Weights of a small mixture-of-experts language model, trained from scratch on English Wikipedia.
Size: 13 layers, width 224, vocabulary 4096, 154M parameters.
Experts: 256 experts in each of 13 layers, 64 SwiGLU neurons an expert, 8 picks a token.
Training: a variant of SOAP for the experts, 1059M tokens, 4040 steps.
Below are experts of layer 9 (counted from 0) of a mixture-of-experts language model. Rows are named router (the router's row for the expert) and show model dimensions 0-223. Each number is 500 + 25 x the weight over its row's rms, rounded and kept within 0 to 999. Numbers have three digits each.
After each expert's rows: a language model's description of what the expert responds to; "gets" lists some tokens that make up at least twice as much of what it gets as of all text. This comes from a sample of Wikipedia text that the model never trained on. Tokens count by the router's weight.

# expert 1
router:494521493500533474480456464516502517518474535461523466478501532520499472474482487504540539523493478507480520537483484473499512487457543477537479527503471488510468522522484514478509463530482476475481535473485477500481539506539480548507532493460475514476477456531545538500480526516484514474519536487491518505485513531481504534524493509514526492488460502515453492490541488495502528525532539475528488471506522539490461522471512524493494473486478476512469538522510481466499471486469515551500490517466527470540482516487481473474515532472475471509518518518493473518487474505470492477469545502457557559490483514522522495498516525488520524449518492518538500467458537522532475490471
Commas, periods, and sentence-opening words such as According, These, Some, This, plus markdown table separator rows and census-style number strings.
gets: ",", ".", " The", ")", "),", " This"

# expert 16
router:478520479484529442497482506540486520483482565479548472482465515517491472491486499538492541504488497520505528515470475477505515472463544490530485529529460497532479532527486518461519469502501489498503518488474496455488511505525489502478505503485486550484480462518544507507439500521537492491526533498495502525481508510484461536516518477513517489467493479498469496498522546521494506528527544494528470477530510529499475522482513447482492475478451462525485533523507515465462475483473510491483483513483538513532489527483478459486523534469478430533517506505471488537477464504466481484483522529473520517482479530511537483467559512516529543482526504510493510470486525511521478471491
Final suffixes of words in headings, lists and taxonomy, such as plural -s, -ensis in species names, Charts, Awards, Personnel ==.
gets: "s", "es", "ers", "a", "ens", "as"

# expert 27
router:492539502495520472485460484528468507459477531478542470472452511507457488478496473497517520539487488497486484549496480481529526508474530453535490500524484473522470520501466520481539492525481459467473530460500490490510521496524473517473522470502477533469476500511543538535495529515499485481548524463491516505483541503470475519510533484524507510514475476523452517456525530493495503524489520473514468485513531516501475528472538465475479475471477487511443510520504492462489479458486549521481463508469495462523471534456475470495525527476485490525529525487488463526501470525465465470498522521485510524479468517501537485488534508531502526480514479530527526510474493511521476462464
Prepositions, chiefly for, of, with, by, without, following verbs in narrative prose, as in asked for help, appealing for, rewarded by.
gets: " for", " of", " with", "2", " For", "ing"

# expert 9
router:504564477476497463480498468596484517501472533482543490492481516519494496482466489513501509511486491519498521492467507482532526484494534494507491540504464481552473516492484498459518502499504494488492494470502481485495524549527484524491509482492478504457501487506554526522480550507523511508531532469488523521476516499488494541520515483515523525464488495497457491448500512522498536530522518483524506466523522513477496528464547469498472472472478475497484527505490535474482486477464518500513455529487532473542456515496486462482505526501486441528508521506500477526495464535501479452488555533482532539501465512522505465484551511507514538466499489514514520489474510532532463473484
Digits and closing tokens in sports statistics tables, especially 0 in career totals, plus unit ends like mi, °E, word endings.
gets: "0", "1", ")", "3", "}", ")\n"

# expert 46
router:487499454482524452489455503523483538472497520458527474481472529506492489481468495528541552530494488528493517553475489488516523498473517464536475524526486475515480535495461524493513502518492463474459510514473459507487505529521471541471537447470479484468473465526502526501465490530518465465508516497486530521476482509487510513521500465522535480484495479526477493491524516503483526527507544478540483482525489545449485535510511483486468462512490495497442515526519506479453468450474528541483507532488503500543463538479489490504485531485466473510522520523488485517443495512475500486475554521483522499476484519549531491479509517505518522469512488531526521480489505519506479488511
First pieces of longer words, such as imp, eff, pred, diff, mult, or juris-d-ictions, plus some spaces and most.
gets: "f", " ", " L", " most", " imp", " F"

# expert 21
router:495503480477533483477459474550500527500485523468501485492441529533492461470483502531528533539461512517496508521458473443489496479460508479524498539515461512506462498497482520464554499535493478486456523488482474483501500521524483529483508481461462494474503484525500518513487528529501502461552537470484546527476503508470497531502515475524508499494483483517474541495517526518456549513533536488515480455521521520478494510492518466485438486499479454490486535527472525470489479474466511508504481513496516471532470513468448492488508507491465463531544516493461474519479485520484479471481517532477530524480476531514526485480507512517482510460501471519536520493464499528491485498473
Pipe separators and dashes in tables and Previous|Next chronology boxes, plus "the" in "of the same name".
gets: " |", " the", "|", " of", "-", ":"

# expert 7
router:505529478470518468498472488518497517500481502495509495499471517519466457474466459526505538512474467513488484508498487475527498486504527479523469551528490486521471513504494499484533486540482473476465528497505459469482530515527482520504531457484450513485471478533492527517468518508487483480555523474478527517453529511494514527533536493502525475517451444517501541485529514502511534557550516467539483461503496532505481538489496474488456465455447491507471507527515507485489494472488501509515471517489508460526472524476490480460502527495475469500517544518476490515484461523482492467485512532464535519494468528504529471455524526526523516460528492508521510483461508510544494468479
Prepositions of place and direction, chiefly in, into, from, throughout, across, around, and sentence-initial In, often before place names.
gets: " in", ",", " In", " from", " of", " into"

# expert 5
router:479524492467502457482439493507503527468503521470533494505467524519469486475477486524521515509473459512507536505459467475502520479497526488509487504511498469531484505484479544481507482514462490466512507473495489487477497511517488538471524466473456526484486486494520535537483502535487481465534518471485522531479520495493494544506509459513544480488449486532475535466555517542458507509527512441529496462527512534508467500452520457474473487498509519512483503493500504478502471488470520519524490540499516472535474539493462489479547551469492460528515511509481483520479485516461478472496517526474515519473464539550548485494522502496538525494510501516496526478471503539546495493485
Opening pieces of names and institutional words like faculty, European, Catholic, University, Yugoslavia, often after "the" or "of".
gets: " E", " in", " F", "C", " U", " Y"

# expert 10
router:478539468472542508480432471524506524499466533493526477480487559520483458450488473512524550520475457519482505506487489477507519492489512484521483491506485513527455538528470525485532496523484484494484545500497485493486516516528468534465528491447465527484454461511513534528486525521517486488524539474479531513485527491498481529506511474513508526501464481510470539487530529500495551527519520475524470479503515530489490522507520475500478467505461476490495526491517502477515472482500505533522484529460528474530478527486492501490532522494473496532533544523471476523475458549475482487499509505486531544467484510521534480454490520501515534469500465504511548474495528503517485458463
Articles and prepositions like the, to, by, between, towards, especially "bordered to the east" geographic phrasing and infinitive to.
gets: " the", " to", " by", " The", " for", " from"

# expert 26
router:488517482491520466511438469548464533498506537485509472487478554526496506459459483511506513512470487524508487522441509494491521473470516489531525537508494491533487514514480530482527493525499487508502499466511466504490518529532486512472528488470485535489486493507543540519475512520532482459523541492473499509504497529477496526513523470513514483467450477537460515481518520499469523524509510486503477472529534528488461542474496472469473485502481477524469514516512493480476476450481525507469457521499493488536456520496489480445479545488489464525524517512458435507486470489466476473484528523479524503470481544521543493461529516514493507476501461511521506458464511505524473468491
Dashes starting infobox list lines (- Principal, - Directed by), table pipes and digits inside ISBNs and catalogue codes.
gets: "-", ".", " |", "\n", " s", " st"

# expert 14
router:488534503476532454473484484533474487466472527471499485482492515530494490487470484518511510529481487515493522508488496465522551477497529473497501521495478503522478524495457532485547490527481482492477518474483503506513535529549483524517510479480457511483478464511545518536461486539490483488532524462485512518464508511490479526518520478510511527497483493531494526471499525513462510525504520492535477489508520562490505498450501483478495467479470477532467518514503494467511446472451514541504484507482525464533465550471468477473509497491449442497512538495468459514482512510472452487476535488470522511473490532541526483453524510498512514485544492509544545468477511511516461475487
First fragments of split words, often in business or industry prose, such as equ(ipment), tr(ade), manufact(urer), fact(ories).
gets: " D", " g", " of", " F", " O", "2"

# expert 61
router:494513498481520477474462478553496520465474531488540497483466523527476469459478478540504535495491505507481525513466483465497526482457518501518480514524475510515455527530491539477531465516489466495471510470497467477506553521515475549469533489447461516479481478513541514503503510522504475511534536478478513522471542531503505523541529493526526502480479480527479545464515541526475517527527519488527472485513496510495470516466526468476488480494465498516450505516507502469483450498477529515498472532482529452506462551469489505475501531485470464522513510511461447510480460523456474476497517522491531523484486527514546482474508508513514517482510495518523502485490523510520474475477
Pipe separators between cells in sports results, election and list tables, especially before names, plus colons and against, defeated.
gets: " |", ":", " in", " of", ";", " at"

# expert 32
router:479502499453504458476439478499485514488476518482512477488479544522474467465492513499526523515494502512509526505502494507541513479499504448517473512505496483523486517500470526457520504541470482478478516486505487492497515522531483503495532450467496511474460463519523516520480518535507486479527502458477533521481500516489477518496497482532513495506464477502476535490541539532458512502549534478517501470535542549472478540475529486484489468486470462512489507512515523490459473481502538516499491541471524497531443536488491462482500529490475465504509513504475489521471484515473469478460527514510529542483471505552512478494552503473510552464524462538549544498502521514496467464494
Single capitals and pieces of abbreviations and codes, especially time zones like DST and CEST, plus acronyms such as NBC, SB.
gets: "A", "D", "E", "G", "I", " I"

# expert 42
router:474545490501514486499453485546494518464478540467519484478474539521475493485469484523516527514474488524483521535481498477503527481501520477531478559510505474502494532507475509475499492529504485476476508483468479500497499513491485514484502473496449520490460468531522550504470523548512462505538503480478506535493522516475508539529514490519548505476483487509481534462517523532465516526523520484504483483527487515493494511505520492497456488495461466533469547533512509466480472471487536554500456540453515480522461513504452474493487526490487468516507540529481482548470464525460476484474518527475514513479479516512536487495533509482535532471529484546551527464496504523507479472500
Arabic, Cyrillic and IPA characters, macron letters like ā, hyphens in transliterations, and blank or zero cells in tables.
gets: " ", " |", " A", "-", "u", " Ar"

# expert 49
router:470529483483534446476459493529504521483479509449508500472490512526465464463485480498532519515470476491474519504466487484510548467473520494524470526500488478515460541490476529490536503549477481492496508483468480491510512544527505528500526467506440520498497484514524533524500497558495466484537522475498523522491523518482501535526511472528525482470468498551476516496537527534479508511513505470526487488523512513479470512484525476483477490500494461519458510489503497479490489485502516511503466548500510501519468515470477483508532533492475486511545515533466456528463443511456495483513500514481511542474477512516530511484537509526529507470535452523519562471461519539517476483477
Opening pieces of nouns in history and religion text, such as st(ability), re(ign), Cat(hedral), mon(astic), Pl(aces), minist, occup.
gets: " |", ".", " st", "==", ".\n\n", " re"

# expert 23
router:469532484473491465496476482514465516482454520460521495452469536531482457475474474524506532529482479523501528521460469466529526479496500482512465513516464500516482519514480527456542473536495489492464528497502490492478506519534483513506511467466487526455459474508518504509444528512513508456525507499459524532470494518476498533516518508516530501479453480529482516495544535535450542519522494476524496491529508522477472513449490473490490504483490471532473509527490510485494459475475514546488504507468528487493459511479477466502488528477460476528506542508443468491483490510503470477488516499485505509484459524503508475453509505506528549463538485526528532470492518517513466483486
Capital letters and hyphens inside vehicle, aircraft and racing-team names in lists and tables, such as Douglas DC-3, Plymouth, Rick Ware Racing.
gets: " P", " p", " A", " F", " C", " f"

# expert 4
router:487516477487532460501454469522524498470466519499533467466488524517469467472494482517508516502475479508465517504472512481508500499480534495534472526523496458525482541513505511493512492516485491482455525456496489496483507531514492541509532482475456508506489446497534542519467505523508487497525532471509534508483545496475487521529521489493560480508468481536472531472512494513486513569532502459517481486519505514491502527466518480462473469446485464527461524528501504487490479487500498520504463526465504486519483520476490468460513550477489464525503548510474467509483466517484506481492529530486512562487478537526541484461490541495530523447515476497516507496473505522528475456488
Location prepositions (in, near, after, around, throughout) and first pieces of place names after them, such as Sc-ania, Wil-tshire, St. Gallen.
gets: ",", " in", " of", " near", " after", " G"

# expert 31
router:499538504462530441505453482527474513486486532503514460488493545494473476471465493519506534508495464534505502517483480484503538480471512489522477518541492484508474521503486512476540489532470474470478518453484479493520524528527471495476500476486465517490495485518519530519492528541518484470529530494448500532450528513488507521535510466491548479511457488511489533484506536520473515545556528497517485467517510515461488521494531490460470478496459463513493521527508500491482500463491532520497465551454506468535462528483479481484499520494486499534525523523485482518483471541468474492491532534488520519480493522537519496483500511509514519453544473525522513476461545524505475485457
Colons and dates after Born in infobox personal details, pipes between numeric table cells, and prepositions like on or in.
gets: " |", " on", ":", "-", "born", " –"

# expert 38
router:489512492502533498485477488525453508479442519472515492450482530504488479502482490526522517534476465543494502528492471504483511485453508469533515522483472465537490503547492507474517472527495469475494525453487465461501517539512476526462537476470483538469479501521538513520475527525496489499542517477491520530449528500481506539529519507515514504462468508519450512477503499536478538514499511474529496494518520500481483512472511477475481484479497476524452552519510508484473459491441522539493476509501516487511495498487471507486488556503475470520561510501482487527471485552466502464520529521460522493483472524511539479481504507528540533490519474507517541477482540534531492482493
Word-internal pieces after a first letter, like h-um-or, est-im-ates, F-urther-more, and digits within birth years and dates.
gets: "um", "0", "im", "2", "am", " t"

# expert 18
router:469537496476516481518476482504480507459460488449522484473468554514469462454464510494504528537457497505489517551511487487516504495468515481521503544515503513522478515511458505477519479507504462465490543465519458491492535540480476521488541485474461528485486469524543505509456510502488482474519519465511495525459498521487508525550531483509521511494470497520481504470514534507484530535528527484549482471513533523492474504475509482469512505504495491524482532512485500483470500498456498546489477520471530492531489526472473468513494557479477456523537536499494481526481478533471494446497535522486540516489479519497508487491492510505525518490541477535530521467474509554519459477496
Verb stems split before their endings (activ, caus, becom, describ, f in firms/firing), plus name starts and digits in tables.
gets: " f", " M", " F", "9", "b", "am"

# expert 51
router:463525497465501462486458479535490512468483558474510487487507540512481459471480488512511541528484485511478531503481483459519530461498519488517485542510490502521468524489465529465515479536470495463474523473500476474481509511522483540483534472451490530470454467508541499513470528510501513491535525495481515548465534517490503546546526457524533519470464494535472531510527522530470525508521523490527485508542508536488502519485516484490478473471469477519489527487521519499498484491496530517509481510451508501528462532487452449509508499471501466527515503525467463530472507511483462477496520501476516498479467538529495472477522495530513514466527491540528509513472521511528470473475
Capital letters and digits within abbreviations and table codes: football positions FW, DF, MF, party SPD, tennis results QF, Q1.
gets: "\n", "0", " D", "L", "P", "S"